Below are experts of layer 4 (counted from 0) of a mixture-of-experts language model. Rows are named router (the router's row for the expert), gate (a neuron's input weights, with its number), up (a neuron's input weights, with its number), down (a neuron's output weights, with its number) and show model dimensions 0-191. Each number is 128 + 32 x the weight over its row's rms, rounded and kept within 0 to 255.
Before each expert's rows: a language model's description of what the expert responds to; "comes after" lists some tokens at least twice as common just before its tokens as in all text. This comes from a sample of Wikipedia text that the model never trained on. Tokens count by the router's weight.

# expert 5
Subject, object and possessive pronouns in biographical narrative, especially after making or gave, such as his, he, her, its.
comes after: ".", ",", " that", " where", " for", " of"
router [ 97 141 149  65 130 146 129  40 160 127 170 100 163 114 134 108  42 140  92 198 102 157 121 134  74 160 158 107 143 121 156 157 120 122 131  93 150 123 168  88  54 110 105 185 167  53 110 110  94 119  95 153 167 142 106 169 124  89 124 173 130 119  60 104 117 153 109 157 140  73 123  93  80 181 124 174 159 136 123 112  94 145 113 110 149 139 139 126 155 126  98 103 127 110 143 192  87 107 159 134 180 152 152 145 142 129 109  83  89 169 191  98 153  55 138 138 118 108  97 130 179  94 126 162 126 167 125 131 121 108 138 140 111 148 105 165 162 125 186 155 155 166 133 135 190 147 102 129 114 171  95 161 150  53 117 107 121 145 130 110 156 138  75 120 102 116 107 123 157 134  50  70 142 141 176 113 151  66 116 113 150 100 157 152 113 146  92  95  73 126 133  93]
gate0 [149 113 144 177 148 101 125  95 162 136 129 110 127 152  99 105  92 170 140 127 116 147  96 158 171 156  57 142 150 205 156 162 122 134 143 142 151  71 139 117 150 129 238  99 180 164 156 117 163 128 176 150 110 131 111  85  96 193  68  35 145 127  76 173 152 143 155 147 155 150 153 147 183 154 118 153 129 163 122  86 107 162 121 136 118 213  96 132  98 102 111  80 149 148  97 148 131 133 128 112  88 147 123 101  85 164 139 127 219 142 109  62  82 120 139  91 110 169 154 116 153 130 152 174 105  52 161 119 183 158 163 151 119 125 143  72  98 155  96 138 113 139 112 123  73 125 105 117 141 172 128 112 137  97 159 113 139  88 152 117 152 168 115 136 155 134 170  75 123 124 137 144 127 114 143  70 180 139 137  91 119 123 105 185 165 135 110 130 156 116  77  96]
up0 [ 71 180 141 104 148 145 130 106 149  84  71 196 114 179 137  65  94  97 123 133 102 137  75  99  85  85  49 156 145 130 135 152 153 107 125 127 151  90 106 102  90 104 134  96 107 104 189 116 122  87 185 166 147  90  80 160  81 146 137 115 128 113 127 108 135 127 159 116 153 174 124 123 170 135 150 130 101 143 133 137 124 103  70 148 148 178 119 187 127 117 147  72  90  95 128 198 131 109 129 124 115 153 144 135 168 148 109  98 134 201  89 148  93 132 151 161 169 118  78 160 161 154 111  67 119 137 176 131 112 141 122 131 180 157 134 107 100 118 136 141 106  83 147 128  98  62 129  72 129 177  60 126 178 195 150  84 155 109 144 143 113 129 110 121 102 153 120  96 120 145  93 138 130 118 118 151 212 210 129  78 129 102  91 172 149 133  98 179  90 117 151 173]
down0 [157 155 174 176 189  83  69  88 127  88 130 113 164 115 161 177 125  58 166 118  98 123 123  88 130 144 143 102 112 168 191 136 132 142 125 132  76 153 116 147 135 122  94 105  94 213 159  77 112 100 137 127 155 107 149 138 158 125  97 110 145  98  94 139 144 167 125  59 163 117 110 149 153  67 198 136 126 142 110 137 136  92 136 169 107 108 128 153 137 159  67 122 125  60 113 150 142 115 158 135 177  70 100 109 149 155 156 138  50 156 144 125  64 153  97 154 136 191 128 147 169  97  74 150 123  97 105  93 122 127  68 109 145  88  97  90  53 112 156 146 100 137 156 128 100 154  98 142  66  96 140 146 169 107 113 105 123 143  99 116 134 190 112 114 120 133 129 105 118 169 186 118 147 129 157 191 122 158 108  70  79 138 119  65 192 104 154 114 121 121 140 138]

# expert 18
First piece of a word split into fragments, usually a consonant cluster after the or of, e.g. fl, j, ref, st, bl.
comes after: " the", " \"", " of", " and", " a", ":"
router [ 94 124 161 102 122 124  75 128 163  71 174 126 150 123 141  96  96 111 148 145 144 106  97 106  83 132 139 151 105 188 112 143 112 141 197  62 115 162 110 135  70 103 134 244 142 141 118 119  72 155 185 173 152 136 163 105 150 123 111  91 132  96 132 119 142 140 141 137  83 103 109  36  89 116 143 145 168 125 131 136 124 123 141 169 105 143 137 116 114 126 135 125 174 106 122 135 122 103 178 137 157 255 130 173 135 132  85 100  35  89 168 101 129  93 143 120 114 160 109 182 216 125 151 145 171 138 162  90 159 128 107 124 143 180 131 109  88 138 119 159 120 178  95 129  84 188 139 145  88 126 142 126 100 120 152 141 125 169 123 132 121 163 152 133 117 142 157 155  70 148 120 104 192 112 175 163 122 156 110 143 175  83 162 115  99 139 130 102 117 139 143 154]
gate0 [112 122 162 101 121 180 175 119  93 150 100 160 138  84 106 123  78 154 133  43 166  71 158 147 122 142 118 115 116 167 123 167  93 126 135 119 134 140 152 116 109 154 146  77 122 153 113 119 127 176 125 147 131 156 153 199 158 141 114  53 164 108 106 186 119 124 182 123 167 126 151 152 146 115  87 139 100 134 118 148 179 155  92  82  63 154  95 139 141 142 114 105 142 174 109 131 112 122  99  85  96 113 149 189 135 101 143 122 193 159 183 166 176 128 134 137 126 136 202 105 185 132  68 164 166 146  61 110 136 152  77  98 114 135  81 172 164  81 136 166 119 103  84 101 153 100  79 140 140 135 131 106 142 135 142 131  60 141 187  88 160  68 163 110 149 159 100 128  95 167 115 160 174 163 129 143 159  99 162  81  87 129 156 105 110 177 135 144 165 174 189 111]
up0 [ 99 195 133 141 123 110 196 161 134 165 145 176 142 110 102 126  95 136 111 107 126 139 148 123 126 139 125 132 161 137 107 177 156  84 113  98 163 187 119 121  59 152 175 105  96 126 116 129 111 166  50 172 156 184 148  95 142 165 198 111  82 139 151 134 163 156 120 152 109 137 114 126 137 108 136 120 102 129  68 168 150 113 149  65 183  80 183 124  62 159 173 141  90 109  86 173 174  84 153 171 120 150 178 128 149 163 204 162 154 151 173 120  77 119 139 124  98 125 171 124 173 204 139 140 107 128 147 133 166 117 118 134 157 117 119 194 138  96 128 150 145 120  91 102 124 124  67 140 149 135 162 158 108 162  89 153 155 164 144 114 153 142 135 118 154 132 152 140 117 148 109  79 168 164 108  87 128 174 105 170 151  93 105 154 159 149 198 144 156 171  61 180]
down0 [125  91 128  65 104 101 134 154 125  99  88 177  91 119 116  94 119 131 156 146  99 153  99 114  93 174 147 101 125 142 177 115 133 124 111 145 161  97  68 138  73 163 113 140  58 132 157 103 130 105 154 125 152 173  83 100 102 187 136 117 160 135 126 115 120 135 150 100 162 169 151 121 182  76 187 103 126 141  91 162 100 119  93 133 203 118 137 167 166 104 102 125 137 131 108 136 116 178 154 137 100 117 133 146 107 163 196 131  67 112 137  49 127 117 149 151 129  85  67 127  94  40 172 122  41 152 131 129 145 122 157 156 152 136  24 117 146 181 139  79 130  69 101 160 102 177 101  84 111 158 115 141 131 137 145 146 115 107 146 150 122 133 136 110 138 142 119 134  58 119  71  81 127 147 206 110 124 142 114 121 176 134 124 132 115  86 125 188 129  75 101 144]

# expert 57
Word-initial capital pieces of non-English names and transliterations, especially Japanese and Asian, e.g. Ky-ūshū, San, Hong, Ch-oudary, Transliteration colons.
comes after: " |", ":", "-", " \"", "|", " ("
router [151 184 192 127 160 147 123 101 172 166 155 105 150 134 110 119 129 188 176 117 179 122 140 123  94 145 134  73 119 150 135 189 117 124 125 187 145  72 145 107 148 119 113 211 143 104 131 164  41 131 105 185 192  47 148 156 124 105  59 131  95 127 122 142 147 149 161 133 148  89 118 137 131  43 171 187 156 108 138 126  59 133 129 167  95 161 144 105 129 146 112 148 148 131 179  92 130 126  63  99 130 126 149 142 184 120  90 153 152 136 118  54 128 137 163 163 125 148  89 167 116 129 164 120 182 129 138  95 195 139 109 147 132 157 103 122 113  87 171 189  86 159 145 159 117 150 147 166 183 149 124  88 162 130 144 147 105 132 103  71 165 147 108 118 109 104 132 136 101  94 132  58 168 100 125 127 143  92 146 167 129 128 151  76 122 109 171 141 104 139 132 146]
gate0 [121 179 101 162 119 135 136 103 177 100  84  94  90 165 160  89 101 128  86  80 137 134 118 110 161 138 147 145 124 176  92 134 129 127 116 117 169  70 195 172 119 183 134 174 136  95 129 188 118 115 157 126 191 123 129 144 132 111 148 142 143  68 125  82 171 137 125 108 185 124  46 135 101  68 119 140 115 127 137 164  77 108 179 131  88 166 176  89 154 165 135 115 125 195 148 132 114 112 117 119 104 100  91 106 107 138  72  98 109 103 106  51 112 142 123 102  99 122 146 135 183 107 175  82 137 129 102 108 183 107 156 107 179 119 124  91  43 130 120 192 162 159 136 184 140 104 124 137 193  80 103  98 174  83 173 172  95 107 126 175 108  97 120 146  99 116  83 178 112 150  89 109 172 133 126  91  89 166 136 162 109 108 143 120 148  91 167 145 114 102 141 152]
up0 [188 117  75 121 177  56 178 118 113 103 114 151 160 115 107 151 181 167  60 144 140  94 157 110 205 118 145 117  89 162 155 128 127  98 131  92  93 121 155 102 172  88  82  62  88 151  93 122 133 158 139 158 142 164 151 149 113 136  89 169  95  58 167 121  54 129 138 146 162 159  75 136  99  57 132 130 110 160  99 171 134  93 150 129 140  81 174 185  96 118 151 108 147 113 172 182 104 100 174 130 115 140 148 178 167 110 137 155 133 140 161  50 114  87 178 111 108 125  91 192 108 113 137 108 136  69 123 124  77 114 126  90 141 170 120 142 160 125  92 176 175 159 122 111 120 121 113 123 105 102 117  77  93  85 128 168 131  88 142 161 120 141 138  97 143 112 167 158 130 163 106 152  66 179  98 124 135 131 108 104 140  93 167 124 157 130 144 140 142  56 134 127]
down0 [183 202 123 165 167 124  91 159 113 137  76 131 107 164 127  89 117  50 112 135 132 176 111 129 176 175 120 178 136 115 186 127 106 136 107 116 126 152 172 113 180  83 121 108 144  90 195 108 156 186 125 174  72 193 112 153  79 121 164  70 114 116 131 120 172  85  60  64 131 102 127  99 103 160  84 140 117 125  89 117  18 195 144 124 109  65 123 119  90  91 114 162 131 128 133 121 102  86 101 127 116 108  89 126  74 142 142 139  76 121 148 163 175 104  67 115  96 122 129 101 135 130 128 111 123 121 108 129 110 128 128  97 135 162  93 120 129 117 156  90 190 110 103 145 117 163 164 123 127 127 129 157 155 131 106 136 152 100 150  85 106 115 105 118 214 133  80 117 168 147 123 153 186 141 150 108 149 165 130  88 132 165 183 128 180 158 136 131 119 172 120 121]

# expert 40
Political vocabulary in election and government text: party names, Republican, Liberal, federal, vote, Supreme, and pieces like term-limited.
comes after: " the", " of", " a", " (", " non", " for"
router [104 113 132 129  40 137 152 103  86 144 137 144 109 122 112 109 102 135 164 163  69  97 115 116  98 154  95 164 157 172 163 120  98 113 132 168  91 144 124 171 101 149 137 170 130 161 101 111  97  65 148 164 125 123 173  81 129 102 147 160  85 122 130 120 122 112 105 133 133 145 115 113  49 129 144 142 182  83  83 101 135 131 138 179  83 133 158  98 173 175 123 158 145 104 164 142 108 106 159 128 145 114 139 160 130 113 108 112 123 119 138 146 165  99 119 105  90 103  93 141 115 132 162 131 172  80 182 137  91 112  71 174 106 171 130 146 141  74 169 120 142 143 147 140  83 143 159 141 124 170 127 136 113  65 119  67 100 168 109 113 174 140 111 152 213  71 175 108 147 128 195 155 117 137 194 142 121 100  76 137 131 109 177 130 131  75  85 109  40 234 124 182]
gate1 [103 105 165 132  91 142 184 129  89 118 128 162 100 159 191 115 167  67 122  96 132 120 131  78  81  89 142 136 143 140 112 149 157 127 129 171 149 110 195 123  96 135 101 124 158 149  87  82 117  67 120 125 132 172 205  88 124  76 143  91  92 136 119 164 118 153  96  93 161 145  77 157 102 124 114 135 151 110 103 102 137 132 139  97  93 142 119 129 164 150 155 110 127 111 137 159 144  96 182 117 184 180 109 125 104 167 184  96 141 115 156 178 144 159 106  62 122  70 113 169  82 110 140 141 115 124 114 139 123 150 105 134 157 156  83 119  48 110  93 168 172 125 142 189  60 179 106 126 101 122  78 181  91 100 112  97 101 181  79 141 111  85 162 138 119  65 152 164 176 139 190 154 161 119 217 173 130  96 108 131 140 138 169 163  94 105 129 100 134 119 106 113]
up1 [158 104 125 130 148 133  85 143 155 144 123 140 142  73 115 135 159 100 184  98 110 101 175 142 160 104 109 154 136 151 105 154 143  89 140  94 113 156  98 103  96 140  95 119 151 118 176 161 197 111 149 215 115 110 109 129 118 135 151 169 164 134 152  60 156  87 145 174  83 102 132 114 175  89  62  62  32 119 156 133 125 197 125 181 141 140 127 144 153 165 127 136 146 129 155  90 132 127 120 141 102 127  93 154 129 136 142 138 113 154 216 115 133 144 146 109  48 105 153 144 134 197 137 138  85 104 172 106  79  92 132 215 130 164 171 106 115 163 164 144  83  97 113  59 104 131 124 130 104 161 106 142 109 159 109  90  81  81 209  92 151 116 112 107 101 118 122  98  65  99 125 174 136 113 107 140 148 146  97  96 152  85  81  96 146 132 110 138 123 104 104 147]
down1 [136 124 101 183 149 157 159 157 145 182 167 145 131 101  97 135 108 116 111 105 140 138 180 150 120 139 176 188 136 176  96 215 114 101 110 134 126 120 129 117 174 162  73 178 122 145 108 114 203 123 101 119 105  94 106  87 131  95 146 230 177 120 168 150 103 178 155 123 161 164 169 175 123 159  89 123 138 156 108 172 144 100 181 173 110 139 133 141 129 118 190 178 113 102 110 123 127 135 143 122 111 114 121 107 189 121  78  85 159 148 117 215 105  99 147 157 117 124 189 131  65 181 179 100  92 109 131 127 132 186 110 130 102 125 176 117 150  68 158 146 149 128 129 157 149 103 123 126 143  85 120 140 162 145 156 130 147 134 145 119 116 148 187 142 153  97  72 109  87 130 140  85 144 182  75 156 134 173  65 160 130 167 124 135  95 110 108 132  93  79  95 171]